config.toml
moe_layers = [0, 1, 2, 3, 4, 5, 6, 7, 8, 9, 10, 11]
normalize_top_k = false
norm = "layernorm"
rope_fraction = 0.5
qk_norm = false
parallel_block = false
train_tokens = 1018000000
Below are experts of layer 9 (counted from 0) of a mixture-of-experts language model. Rows are named router (the router's row for the expert), down (a neuron's output weights, with its number) and show model dimensions 384-511. Each number is 500 + 50 x the weight over its row's rms, rounded and kept within 0 to 999. Numbers have three digits each.
After each expert's rows: a language model's description of what the expert responds to. This comes from a sample of Wikipedia text that the model never trained on.

# expert 35
router:497501505464608422500458472433512526585426467467539410430522570547433446420425487483507399486456537504521607509483429451593562502516552565488526550456529475537545461463535454482428531544580468474501514582454499439474562473479581444445462445503573634464501573481443475444487465629510547441447542494514478538558556432516530610475481434490502467511537558483466541469481503487450431543487
down0:498453501526524385504521530531479549528474575534525441473482454583497440511544567446443478497430496498564394524478454567508492412572458527534522597479398578496466482503488433518550529476533476568506443532445471524451528450480498466591478485510568547548449511493455567461435429520444629522493448469520491510471387498543597526470501486492449510501456444494592467454453509400558410606569
Technical word beginnings. Opening letter pieces of scientific and chemical terms after a space, hyphen or bracket, such as bio, metab, bacter, p-henyl, s-ertraline.

# expert 6
router:458432553531490515545583500484473444509563434404482422487437437493497434479473546543528484616574486519489607547467564560466500502438502407592507452534521535555574527446498503451493396478427514479574499533485530553498523441458508555448446590470467412575501475467555523521476497543557488490531572436565438568468558471572566494542558474483524396623503480467536464499531507594398450618465
down0:439469547553416518494437537545476539418587542460480487506496554499479440546462505501602496501443425519522482529537427518586465474487486482447427597520477581528559505547419384535546515496495520451474623505477590420576533520555542527519484494491379470462462622451476540501483536392561396453565516504509515479487576480476458488483492450403531536433545534489458621476513486500519461507491
Predicate verbs. Main verbs and verb pieces right after a subject or relative pronoun, such as has, gave, contains, led, plus ending pieces like -ing.

# expert 1
router:449541582498463504524561455603422452488501498519517449556507471372386477518479459404526573504417592474524549501510483502500501474655437541513511496483516511525552458494433480574585524523497550456503470535440481473451603440445470448564509553454514615459567472473512504609459545497437526456517523520490469503534523620494523513472397424513532527565451436468534474549531497393486487408513
down0:495451482439531428517475514501610407422423440538491453476476462569437496485463582430458430536451499463483480531458593587444564382517551451528509515501583470484501544513511528477480533519504399443490473510521512542306449486466498453531535575537437539590452524526482516549527467520527573432550487477450484554452479495545585638447554526492489491480502445522554469564575477574504577565519
Sports-club and event narrative. Words in sports-club and career narratives, such as club-name parts (United, Rovers, Racing), sentence-opening On, and event verbs like announced, premiered, resigned.

# expert 34
router:602549504489470544509498491463391520491473578530552530514417465454452459533551479514460574428448575383517494623495474597527475535470429538398539604518574450614455482512465538531451485460503488431498555440539568511511412552521492528460566501550549559510459592501537502468499477484503508528511489563502492475454415520425500540503488501537461563409471555578537555450485525460533528462578
down0:491507440514491454446536539511531497412427631557469617439376532523446481468488470491541472502498400500524511498482507524474472573513531489533494534442536509495536540557492258413518493516432495518563501551539506496358452573502477599419535486465460612520494453515506483424521447509471527473512466522500521571456570408462522532467446477435476499538424417493539453532521469481550515483554
Digits inside years. Inner and final digits of four-digit years and seasons in dates, sports careers and tables, such as 19-8-3, 20-1-6, 2016–17.

# expert 14
router:538558517497495506523410421482539488510492501533427496445492505497512601564532505495474383451503534527493515461460563461467469466503528494467512544455552533561566534574472480477590463556516566592482416493414500422493534528459552414576413476417581511514516449573535539485569451460488473445568507473598626543509497531468459424414490482480531507395554585537513609425600566501529437471419
down0:447512547566480525472441511568537516509447501513467522553461489475461404546500508407556453454525493465547568532576502600509449474496465541477495457554526469431559465516540402405377447534456532537573485460551476509530507551505526509510510471529421553517542377472503520469461463537526558506418476522565470470497414498519415531507463504477450388594499510481403511509484521455572531530487
Area and stats connectors. "of" in "of which" after area figures, plus digits, signs and punctuation inside election and sports stat tables and census text.

# expert 25
router:535578509502495469521525489527482534494484493451395442503427572434552480560562586491495619579558391511561489544510423478550474466500421454423476542495546528503538505423536507516523456502434510503521533511423538553613544473507541429524440527411485525547456534517425523450509486524545533546487539481553445469549443499479485496467473497520505541586530429489554518466419554517529534448556
down0:607532435466472389474476482522426459517447528413462426474481551540453511511451552474505632499422514516541464561486481456519481517502601452462536578497447510492548411568493451456474517496533542468471528483543508533442540481486561417474524505458495541479566515563484563517509440553562521509457434544535588510513443518511563538553496586485440504447536426542473476465500529456518606467479
Name-ending fragments. Word-final pieces of foreign personal and place names, often after vowels, e.g. Ruairc, Riise, Jayne, Eto'o, Triantafilou.

# expert 40
router:491494426461570526549579473444526489542461567464471440424516531469554541504537450518554515595515509503477441591469457588476500433508550477611574552584521487571496471408441468519505625468533590551480544528583566527450572497470462538426469521479511421536552512530484508496528559527500524484500580487552491488523488503486521506499496487579521551513569481524475514523472434498560401549481
down0:442554379476418518531523470453509474461573442522505541537521535512537554454496480577580402554492610519389475553521371594501497555424521570506455573578501581386409457489463531546538629525498539523548503510528507499551481495589493444425572421410502542518560478524457559468448487479515495562467455471534485482512489519472504571526443439445486480486484481468552555493571459373577479467440
Agent noun endings. Occupation or agent nouns and their suffixes, such as natural-ist, writer, critic, singer, mayor, plus other word-final pieces like militiam-en.

# expert 0
router:502470463519516498564453504509439535537518398520532545480556472522467465522560518383484488448508429549476477543466443524526513439543519445499485492477467453459524492579491486559453392431439505537505511418533414472507547471507495489548424497462568421532541540507454501384477551510457457479406509512499482511580582513533431599517545379434569468416552452443440461481589477444464535514512
down0:519416536603540516450448604581514516466542532464607386594522501485498525507468528438505483515480527512573438539433456451550465483528462520450507450567563466614499451494518549423622502481477473519468440414525507444478536532539534569546566404582519498538491471571460474589526486526367517543499480438367455432579562506615515586395400591527481563430594467528538476499421521474547457506497
Surname opening pieces. First word piece of a surname or personal name, often after a first name, such as Mc, St, Schw, Bro.

# expert 52
router:514584514534504485548392523502531531508561491544503527511434493477437508502562522532505493585508539382550447458483517447452457450476515619498561530403478483512526548445518494517660494468498531542540450492515487500609458515474485497556546487541481503482479514499521542488511490461449454532549578568494470600515466450525525469504453469451514514559511561517484504495403454477590398487499
down0:500503522489463557585444526443519473447624542393411486448474545460370455531452505560472599504520422426582540570566561450510484566536533408521523496499506512442425438438457543477509562452501331582450435455435518486656503582422507451522524536517498610542507410507434520567524538505407502531455557512444565448541420560530496511572496483463560541529545557451442559535524518577472560490530
Coordinating conjunctions. Coordinating words joining list items or clauses, mostly and, plus or, but, only, then, later, as in produce, and market.

# expert 39
router:478495570439425521475465486466505527448472456512564566456551502421573525439479529502426506439461489413585501505539490522511494581596535509391537411456526468517500556542482513444526586545468495491567519490584460436568601487497397498523528506565534531423497547513560473458550549423377549509440486528450545459444539518494527502461501508411517520511495543613555516378485488486485578514513
down0:472486472474515520500452525456407511568470569383534485490511523508537492503505485470614488524427496429455632528453578461467502553416576564562450486473631454456463485503517387497495499555472477522452545555541455519388444452507454485501561516456511447466501518436527504585465420430463506529564584474524497462464518537480500520563584530474485461513456523527488573444509384432487408535498
Place names. City, country and region names and their word pieces after in, of or from, e.g. London, Paris, Lus-aka, Mad-ras, New York.

# expert 23
router:500546567442495458551426475532504579492462622496538574367506423487537573454387473553492495463533516517496484468495510545417532603543459461440529504461564467497505452597476431547471506529444466463486474504519506468560471481441368513469548517538434540442501555488594527412469527427403495484503463498473500492402520545527484590562518553502593471508423525547552509417579465418609574485509
down0:488599466391621450481514492561451455454543438468475501453484471506372520526534473529481456489464525535567520366602552489488401517528488539548553488390525494525537464517498526492526503467475546541546433459536521471439557532489543487479466389556520455552483455491481479457435541489502451429437359458556535511488541518554518471526503398491502531483474495451457477564419481529520539621545
Place names, coordinates. Country, state and region names after a comma ending a location, such as England, Arizona, and digits inside decimal coordinate figures.

# expert 3
router:521446489516522424531522497406500451459412514561589526496436517484463470450562468562522479432496511482553464355575566553484439496501455558552462533517493549487526474472550486514449558511498477471547483546441542468471570499484523484477463413526560487409528434524485506463519510474469423417554520523539538515487595460564471594523475470529460497583512540550511495544400427506475436516494
down0:485526482573557523486468466460463471482509473492507521522476550448515464527502440527532537514472423507556434517480545459548429463483449410379512430539478466488548399515606380509410506524578528537497499566494442486573525535476505510464418443489565496503479448446539421457508380473501536595492539504559553493592458463556507535508522583509505400526511434562500500521477422398481596498509
Single-letter word pieces. Short lowercase consonant pieces like c, b, d, p that start or split words, often after headings, e.g. Goals-c-orers, web-c-ams, Bots-w-ana.

# expert 12
router:430606461516500528406526554493530412406513548415501507464592590536441620458540412543518466463457508501497570588625532550438532503591452491517593463485545578483461504432474472427509477492539535528535522541543467563557417448458561426465464541516510539589507539418511562564459540425476484517458486527511444441516495532506441429519550500501500540503499543523579445474526475508558427503550
down0:540406545422548454493433465529540462496549504629393522533394412527400414486490405490506483437446564513569469526474460510511507396477588522409588495458518477465526423540456522481379570561540486574497452442518563528344531694485468470429504561532514522478512583462491563500425452452553481539538377569523518557536457508467559524536525516476498520438589514514518460471606530475568502541551
Table cell separators. Pipe characters opening table rows, especially in track lists, charts and reviews, plus chart and media brand names like Billboard, Nintendo.

# expert 18
router:474489528527512525452532516471420504479473509477540477385398500496465485460484481454471455497489453523487540493537505535479518496471566506532475400520453613568542536445505494496411464460495479544542453489557438517611488404499505501488490598494568455576579522446551506489499546548411427564466444477590489570430625516561477496511508563468478451565488478501521472458584554482456487509546
down0:574507545489596434460545458486558524466515472559473441569530524555458524525492467477461518498562623469422582571516523525593451504480474428506545474486550516547551498523562483563496444574476479503532504569539488513487501462428456504469501531540559582601500487490457469439445508488473442553429469528431508473520539567471422444545598519473527544511497492428481539434433431533426493411460
Plural noun endings. Plural-ending word pieces closing nouns and team names, such as -s, -ers, -ins, -ians, plus members and They.

# expert 15
router:503459452442461461455437510419434488540491527556499511495450483553483433542558472443544527488378511472481483526440438566527490546557487553418416556556453460494474472538460480528434425527491462393509448506517500480547397539561526522617599434552451502476501478579451425473507560497560541583569420500452466518505469556480505471456555585598480516438531516541508567534578485481512546446431
down0:546515471444502536490551526540524413477476461519426439525443515535457475495474491503545513407499595534556476466505479464527434560493518549453550455427510454517504494517520453515518489551528415554537515433538413497452444541479580499445386492488524557511540504545443545538468492557482458511485538491427468545457476451475592431586530468569525573548553495559568529431472526502521549467560
Year digits. Digits inside four-digit years, mostly the first or second digit after c. or in, e.g. 1-520, 1-9-58, 20-1-3, plus ordinal suffixes like 14th.

# expert 20
router:533542488493444551479463539486480496490524531543412467538446551567500477578550433504447535423477525528487456498457542578497469457565472577356465602475445435475490502516540466504415489495502534505495491481565509459519435578499511499461520487526497509443536503604587462515525448552515515442600472448530524495591400547523533425536486579540525522434469489537441577533474477507584487503484
down0:450409411491509541420584581464604473521519528520519454481446498483368488423475450467534447499571525509507440514528550477514546447436502488549498507485493630516417537565559458529388472381564452448512547520482483542454538464558463484495525550546523439405479488457522542481552392546571573572441495544477513546513486451559590524514541521451573473553470519588538414519567408496502497444458
Numerals in counts. Digits and spelled-out numbers (six, eight, twenty) in scores, years, dates, ages and sports statistics.

# expert 30
router:499434518511508424428547404459454529580531492517573540584510510413417487455522470409540492448515468493455465515428565579461455627501560494608451620540514557512496484469513478491474537511575472575525465556478558455406499457463548577568468476466412528587467544422491487436498440496489488444385534563479440493623463479562562514459549414504454496588480523507437475553444518450514440526453
down0:527535562606511541514533553404530485510527590495483518538483566476498433423485421542458517515564469456416526446548457559479488474503525498508454481514478460568488369504545495513514547539450444532392499491503518409544511465531605500554506461450651531499499476550489566505424455522485602546477503556496529485613534525440517532480486452491503521560531417552491461411469518574440438634535
Mid-word fragments. Short letter or syllable pieces inside uncommon or foreign words, often after prefixes like dis-, re-, un-, such as ag, p, iz.

# expert 44
router:431490523448509476537580484465500515509485380541378393489521431505480567472560501460598496429447520492455480515380462525545412538498480556497553540450469451561518519563458500466480549546453607559560461425526437481528491570458577465536485470567488475427481555570464556453514492507493420542441421493474539586502586525440551486480505478492538499399563548530502570488551541529496432479519
down0:472549439513497539510405513391498481476415424510451468526505566455519521472523359409463449573503503509545516426511490491531575496521487457516505491498552490513493493465507536378537456466483479434511551486481437501435594534505481489429467456559539442562552517494506435521477548432469508520584404505434446586576564523551571455550482583501603479479543464564521485509488542519517452501447
Numbers in tables. Leading spaces and first digits of figures in vote, census and finance tables, plus currency symbols like £, $, €.

# expert 24
router:474555553505448532501505489590496521515448439430563506540543544450496523473509525499313441416482503435445579592550463527530462420561483527514490420463514516528560503486581481483589616408498423495583586483536520429534582522564424490497458515478482541523479441517523413564497497459354559454389466509531474384500457546504494487498524398399505497457421378558497449553452511419536606530589
down0:511494472530568475497518583482517570435511533470420589478488487511451542617399514422481565534490494488399501515577559502482427528550470436502485522499489499559499500464555416464551488406507443524444421451508460496531502522545579452452477487529562453499405584445484537544542413489561453430483484573516507496532438516535460515424498512557541437473534480408410414622528496537534482508550
American place and team names. City, state and school names in sports listings and team names, such as Boston, New England, Columbus, Princeton, and pieces like -ville.

# expert 37
router:512407525476542502501419550541460563492464586594458470519381506528521468595504484488504530435500466500479550555567440552522499454563490512481523642457505469453469443585486456479427544431460488419458557421530545526470436493511498597446527433464580469438497503509479557506529505462411527526626440482489506557398472544492550526509458589534500537533485547488479543496521455485531591445423
down0:418587531539541495550583465475375503429519526424440642501511551467473540506469481496405494417512466530548454462320419497489474596465428571577522449522553508508494542489451541487465567452455585554519446548485533557613546599435512480531510499516508541515492476439439528456496503419509544441526510493514465490438502512627480490483542555468633550495469449465567570434522603484547401553542
Year and era digits. Final digits of years and date ranges, and era words after numbers, e.g. 1885, 1924–2010, century, BCE, ago.

# expert 46
router:473549559485578550570488441473445585497492443426435445524462451437523536449498463424414589394418597507412499545480451523410469457520417515473562499457460449474505501530534469515416462472437544524575493471429461423473479520443476484505470565523465538438439507568509559531419498489413495559553455519564467527481525519512506545498461543546595475483463419449500511474476460496558559550503
down0:501455534496571387540564492467555539510510581552552404488495525530533501574527571545449510472431498462594504518532501500505426584552537424476578399536441605511551502513521501406449527535500494526540396541486450454468484480497496466515531438460526520461523636407440479504588568429479493492450405549492504526571554442532484459482494513488457398617495453592457543535468429428459495499574
Numbers in table cells. Numbers, often the first digit, starting a table cell or match score after a pipe or space, such as | 26 |, 3–1, 0-1.

# expert 13
router:543559514476629546476533435445422465517463507437499487387489531591568511536405487458564512416527516503616593494475389523525530515548522545494491601534489511434461544437548492462513576560553553388551569520553600456542559463417550479510446501445544600477473530497453521466463441591505461447537411448489536580477491533494417494449530500495510454505439536549480504452499598509564513431467
down0:494468494516434478374449573488540603526565500551519505594477462448552544493546525469541573457457507458628444516463409520432442541492469406557477495445475449581525460526436473516579419555475520506520599546509479513427500530424542501469492513452514462516505536439501438584551504516473474607464520606473469474524569468540486555532431552499453429441528448451423545487521457417511445544508
Nature and color words. Color and nature words, plus word pieces inside species names and descriptions, e.g. brown, fish, tree, forewings, brownish, rainbowfish.